python train.py --n_layer=12 --init_std_qkv=0.0271 --optimizer="muon" --warmup_steps=50
Below are experts of layer 7 (counted from 0) of a mixture-of-experts language model. Rows are named router (the router's row for the expert), gate (a neuron's input weights, with its number), up (a neuron's input weights, with its number), down (a neuron's output weights, with its number) and show model dimensions 0-63. Each number is 128 + 24 x the weight over its row's rms, rounded and kept within 0 to 255. Numbers have three digits each.
After each expert's rows: a language model's description of what the expert responds to; "mostly gets" lists some tokens that are sent to it at least half of the time. This comes from a sample of Wikipedia text that the model never trained on.

# expert 0
router:159203145102092167160120118100110148158131101124093143127164120117163138163146115162124109162102130132103072143122143108153108174106142146118120114120134105123115145146168125098099141119150072
gate0:101131101115156138151125128129141087115085122112094146136131129104147156140126146122167076066138137135130120132116101117156117121141102106109129099174135159123160106083145150110143110099141101
up0:172141118087087146089170153112109141091154152121161138134177124156133136134129106116098100134108090103095158137142131131143111156134103103144101124111153143122144124120141174107139152120077146
down0:140184134131088117130068081115154145136160134126125150143138120148134111109169151111147148105163138094124170136158059104152135140146124113087125140173114130116100142139078127159078107130094134
Description: Common nouns, often plural, after determiners or possessives in prose, such as years, moments, members, habitats, policy.
mostly gets: " series", " years", " members", " areas", " days", " students"

# expert 4
router:131144142126129130073130084124085116146142076153090103154151132146142131173132140126097105135090134141129100141104123110164141121101113178141130102126125108121090103124162121146117161103169111
gate0:135113155114134175140149114144089113154132123169107111137110113158105132132146100114108118145107141135157135111131122149111116145134096155139144131135098110145112147132126112123149073084105138
up0:132127092151142155155141173107126136147100103119076124154158128119159093150106133109093143146117095137155178145192146121125143113125119107156126122113110133156116182154124159117147118140122157
down0:134140112134104197106148133171116126128113169128123082147142149129129123121125178122178122136139135143104142133133088167124108128057145135150108141097114148122100135130106151136115148108128146
Description: The verbs is, was, are after it or which, plus vowel pieces inside foreign names, such as Fogg-ia, Grąbczew-o, Cuc-u.
mostly gets: " is", " are", "o", "ara", "ana", "ka"

# expert 11
router:094104145123119175141108142095108165175125094147129118126121109126103162179168130117117143145080132125104131131126170123113135125133157142144123087105174090101091137154146154128125123144122107
gate0:213130140122092104157125126154188158134104119161118129083174113147112124127144136116127163160125093133174129135142088101113141103134117149136112145110156157142110092099105130149135160098107164
up0:154155186107120122127161152126134147092093116204149166072129152101123126137161146140125107162140144121100195097139091123159100102129141143095084105148118104115101116126155106121098156162096154
down0:132156112105136141086155137151142142124133141130115141146142156106109083119173142147149162145108115122103158152147116115100125143126163134111131106125162136126138117101146162105062123115119106
Description: Field labels and header cells in infoboxes and tables, such as County:, Born, Coordinates, Genus, and pipes before Votes or Candidate.
mostly gets: " Coordinates", " Genus", " Phylum", "Scientific", " Died", " Binomial"

# expert 28
router:113146158140154173111114126132115147118130122124090121144158108108156124148141131191103091153123160091109093187145154119164126122142135146134137099106111121081143135166173141109186120150128106
gate0:136149181118068118094156141113146123147151101112135163125121127073121101124140117154126134141162100113091122177082078130124161114133125133134149146126112116124136139163117183107154189109119114
up0:148100147076154143152106153130109137111140111138129153138157152159142131104107109138144107114144129190113150154119149133134053157124110159144089134169131111153138101111103063121131174138155097
down0:157121129114117126110152151133122122136143081095108123143122066111151143104088159127094110132143165141153101117109125112138140135086119116149142164138127134089106145131101150145125161160123127
Description: Short letter pieces continuing a capitalized surname, acronym or rare word after its first letters, such as Bre-ch, Bre-it, T-DC.
mostly gets: "uck", " Arthropoda", "RA", "ink", "CD", "ech"

# expert 12
router:122177134124106142122124103101092129174129074150103114126167086127149151139129134140136071138114150134084103145123114134154126164090160138132132113103111133120082146129129150119146143113151103
gate0:141127106102098175116139123117132093157152168193151151148133129116129100119096100133095093119117127112140128100121158119123085110141116099098097131112135160074208122122162124121112175153151103
up0:104141107122112148116154114107138103093129150148156097121114123114096133164132104118095108126105165111129141080140172049084126140134110098100166115169113134088144113128117110128150135121087104
down0:100111155111129123134172114160164113126118099138131141122111086140163141110155123146105150125148100101130135117088145145121086091116088140174157117109189161154095102148128133135128141141128103
Description: Final head nouns of named places or entities, such as Road, School, station, Center, River, and genre nouns like game, writer.
mostly gets: " station", "ensis", " Avenue", " School", " Airport", " Stadium"

# expert 7
router:108156109120144128098141137099140102178151101128122088177151116167123142162119126126155113117098144117097096124098185119172176176116147137096147117095123123135136111121129159127174109141160087
gate0:133153115144122117137126157126097133105143100142054092118122156100136081094124107178135107129138087133047149135130160140123098125097134134125133147161128111118121119104106190155124150118166132
up0:100091103103095158137137136114067131122105108134129120113124124134170114144125143122146155145146119123132176174128143123103154121117133157197165155100138112116126113138127115172133113161138120
down0:176125104130140132160166174143107084170167125100106123072111133140121130095109166147124127074121123139099142111157155119070083102126116085116112111153156133132104115134093165139149120168125178
Description: Prepositions like for, on, with, at after a verb or player, mostly in sports careers and matches, such as scored first for, stand for.
mostly gets: " For", " for", "On", " On", "For", "',"

# expert 18
router:142135112145140162124144152123086150132134101166092118118135130136141162127134127147115110133114143126085084114144120133142121138093154163102167129081147095105122155153125142120171089108122105
gate0:147149132123116150095157151094127127100176111086145095118110099151133146153111105105125159114139122124080127147123118141109128117142110119156107138185103131169132140156152113101145117092105139
up0:133133134098097095099173105116127109157121129160143130109101122113108122120139173124102148115132112150106111109127134083093089140126141142128144155102128165094172158153136084148134098146161157
down0:132118138118129103170132139112151128125119125108108108107149132124152118127151123152131135131120131146115129129122137118105143123101115121129118076137133163118156129122137134146126086168128116
Description: Prepositions, mostly "of", and location adjectives like near, southern, open in descriptive prose about nature, species and terrain.
mostly gets: " near", " southern", " outside", " of", " surrounding", " natural"

# expert 17
router:125134137134132158142143132094089124137125089113144119115201122129158140152148107154095075153075157107117111150151108147142130144125127141116121107114151100119092148124132159101155157098117145
gate0:099145116103119163138143122108133109146156115091122118125181157141089133148167137150144062145125141144075128099123105154132103105112104126088164139129138115133117109139133122090136133145146130
up0:163123114141174130128121087127154161122103104141166120149126153142100116113179117105156149100141182158107098126124140130134131101108107116142126136141127093156152111115110077142133130092094113
down0:159096137136166126114102122138119127108076092112158111109129104128077172142199076054141093097111099119110137070149156164178106133131132144162142142120121134139130107093155181081106159117122154
Description: Prepositions like to, by, under, between following a noun or participle, e.g. album by, known to, politician in bios.
mostly gets: " To", " By", " to", " politician", " Under", " under"

# expert 5
router:145128139153139143113116106081114169128121110125117132084167101133145105156138121157117094172102149115100121174138109134132119121125141135134128109112173126114115110131138144133139144109151090
gate0:114170153074155095111146124096127110133098166151163152122168125116127110104160146141142153143116150145102106140125113146147148134126103106073117110095168135150129143117120116137126101116139099
up0:101126081132159134102133099115164106155112161159123146138156130139167127101102143102123150121126118116141149138156134184111119108143135108111124122143099121166111128077116193140118074084131161
down0:127110093129126130130182107105137105096132122152119121174112126115135150091108105137120165140148116167137138138080105086168139116142153127143125132126136110148115129151162104116141146159162096
Description: Month names in dates and the pipe separators in numeric tables, also date commas and semicolons, e.g. November 5, | 80.
mostly gets: " June", " January", " November", " September", " December", " May"

# expert 21
router:122160154123118152134105091109088129133111129128132139113175110158159140130132119126113111145104136135080140126094133099154153117127182145104157126086172114128157143123144153153137136136131100
gate0:135107090117119110145130099137151138088121095127100151078136114134149152165132119102149137094155104128085137133075171123182159149063111089089173143087117136107137154132117084083132128104158159
up0:139129134136113138085108103137105079133123126120130127111122147136127058179124137117067096108101114117113094133116140141143133130129122096144112146105132136128176118099127119157170140073130128
down0:117117128163109191092158102150112164158146127128139142100156117145136134090084108146136158095117138114150102158135123118129131119072107079141120151100116136133138130113112105117138124137133129
Description: Numerals, percentages, currency signs and minus signs in tables of election results, statistics and sports scores, such as 40, −6.6, $.
mostly gets: " −", " LINEAR", " Socorro", " €", " BRA", "000"

# expert 24
router:097163145134137146119126138121110142146147090130112138094156124165140146146148127161096128151104127098084139156117128084155140166106140150112163146116169106120119118149156121108120114126150094
gate0:142143114127107091154131085116138138118101106141105151145151134096137138139107092113128086129126111147097152134143156126130123102100080112142133143113108138143123162148108120129118108139091137
up0:109084124148157072196111109123132142132151153156124152134087092124172131125136129080111119084130134084076123127120151154120109082136150103083142057164141109144122148098138124113157125136143146
down0:117163070144135142110128129121120123145129130124143136153112103123117143102186146099154146132103164063133094105158089121172124096167109084100118145154130120102165127135108094108123141107096113
Description: Auxiliaries and main verbs in narrative clauses after a subject or "to", such as was, had been, ended, entered, announced.
mostly gets: " been", " have", " would", " had", " began", " held"

# expert 6
router:136123147155115154133104111132130125120113102140095105120139127165139147120162108149124147100075134147129130125161146131133111116115161147130140078111172122140120130123110147130154132092139104
gate0:088137116125112095117134167132100080131120127118103112095127165165115087170128091137146153123147111130133144152111168077138106199138135100110119111154089114111117127113126127164109147127122163
up0:115133119156151126130140130178100120130120122104126084120119108116136102135126125102177159157129127117169149131125120151089136083144136106111115111145115120153150132151137104116077148097129110
down0:112138149118099128119123187132151140100118137104140172138137099107105124109158139115140131132167127157130058126170120113137097141134151182171140126147150106096138169106108076120135141142094179
Description: Colons after list or infobox labels, opening parentheses before dates, ages or coordinates, and degree or prime marks in coordinates.
mostly gets: " (", "′", "°", ":", "born", "″"

# expert 22
router:135168124153109151108124102127109187144151093191123118115150139163139158150137112122124066129137171152123113138160173142131123166116133125088158154100125114085123112173148128128126152135145112
gate0:142153122137127141122098095119149111147137109142179129147173102129129158159167143149128126145133129138135135100136141158108137151097162133123115151155121118110165154114126140145171181103105071
up0:137113139124148141142106147111120143151143129132134109161135091078148160152141179156110105076126117162154122194112116120129176119165145149120165157140136117121110113134150121118115199134124106
down0:117163140083153105164132098102194137158168110105132139141144108103141174105168111146107144140129110162122087134145141143119135117141101130130147128124106102166103129125110169144154152106165143
Description: Closing = and == marks ending headings, closing parentheses, table separators, and taxonomy parts like Genus, Species, -idae suffixes.
mostly gets: " ==", " ===", "|---|---|---|---|---|---|", "|---|---|---|---|", " =", " Genus"

# expert 20
router:142157142108062162095117126136130130163129110130114098113199124157132118149153133151107109163117150101124097119112139119188164151082145152099147140130148091097123147157125136123138108138113110
gate0:114120154084139152129125164091135131124130124153115153072109167168039123146142099125117133151135138153083163138132120118117136165139137140148168118116111177163162147161128110108139119129094135
up0:133166153114171149140093109147136108153124101087116156156114153153110090159154146140151145123118136116104161132149138127101129150136169154132146104092126130123116129149140119142166103130141130
down0:146133108113155144119129154135125159167154127151105163143128172134128138156089119129153090110166106077157112147108103102135148127098115156096131141152095118131112107121124151134125121139125120
Description: Numerals in tables, scores, episode ranges and years, especially four-digit years after dashes or in, e.g. 2013–2017, U-20.
mostly gets: " 2013", " 2012", " 2018", " 2017", " 2016", " 2015"

# expert 30
router:146176176157113134110090096090124149138093122145115109119158111112127140173130122152071117148100153135134101151122118095130186163149169157119179129111114112145108115145169158087102112131145109
gate0:142135156147115130105143109142127091113151097131143161117104118127126105108130130110130145085115137101124110084144107108097081101154145106152132131106131131138099154126123174158139115132135138
up0:115105081156100122100145137122143103181118107150179134118091108116127132122139152111141072094153131114099125140100131098136140106089146127115130107105144138102125134126118141171133127131157119
down0:110134139127089139100142118141153089108173162147146134120122160159121126155114104115146106122144123128170132173139081150147144123130164107130132079089147135122146131117161131115122157125094141
Description: Word-final pieces such as plural s, es, ers, and closing parentheses, often ending names or foreign words, such as Riders, States, Kisörs.
mostly gets: "S", "les", "s", "ens", "ins", "ings"

# expert 31
router:113130140121109132159128116118118162143133095155103111083171101145133108164126122158121122176120126119123100161144149104113138139129131158119156099125129112134125135172163129151142161123142120
gate0:155137151154098133159088150128129130102135122144131140147124125142099106170098100186157155121135102132130135163166150160137179140098136149117151155125119136172114090119084149097099134136131149
up0:164117079140137134128131141127092116157124115132132160110112112155102148120146141119135117152110098104163128124118114145068127116119201171077100128101116141151149096097136143125153141107130120
down0:166125170088148102105098173160115148134134129150140159127122158132134121124133128143151119140136104124095168097154130179135118125076095120110136171072158124119159126143138095114148124168113162
Description: Semicolons, closing parentheses, table pipes, commas, dashes and and that separate items in lists, tables and discographies, as in Necked bowl lutes; String instruments.
mostly gets: ");", " ;", " –", ".;", ";", " -"

# expert 2
router:120145105139089125153108160129111122157126105146111150114169120147168138166165138125101151160119101120092136139116145081112134147104128137137161106141131084123084102144128150151164129132115139
gate0:120142102134145124118119112142133146157155171120106153078151129134090147154123122125089148133121176121119151176120145144148110092121109120101153130157134117176111124140147110138106162096165118
up0:165160134135097126079161095152094098130128122128142145134137119110102121173113125117126109160190109123109171138121146159113103149185076157119172097099149119102123124174146102123154122114126129
down0:122132144136093142163132137130159140145140121172149187159134160147122176159121131095180145138136185142128131120122120124155142151144185125126140161127145125136139132090112114143165126112143116
Description: Single letters and short pieces inside foreign or rare proper names, plus object pronouns him, them, e.g. Shuffle-b-arger, Kirk-c-aldy.
mostly gets: " him", "b", "w", "r", "aran", "ng"

# expert 16
router:128117159124113152145101118098112172138139129157108114128139138167146143145136119187126132180147121098122089127119137101109150138136152135095135116095162142130140117145159101095136134106108118
gate0:090112111115162109134105131122127121098176129109082116175143101100114158127098133146155112126168140186119131139125125131157139162148122110086128083098071155127101107122141136126131168179127084
up0:124179127118092126133138123110152122132111121131144070117117135098126107135075127156106127139178061095103126172159165116115104099135136120100143161158138151149131149142095113121099134112104162
down0:147124151137109092078116148154120130110151130105136154101164103074134113126179131104129112163134140143132144147111128090117177125107158125148091100144166096153153159094140172129152088162127112
Description: Newline tokens ending sentences, list items and especially section headings like ==Biography==, plus heading markers such as == themselves.
mostly gets: "\n", " ==", " Occupation", "\n\n", "\n ", "′"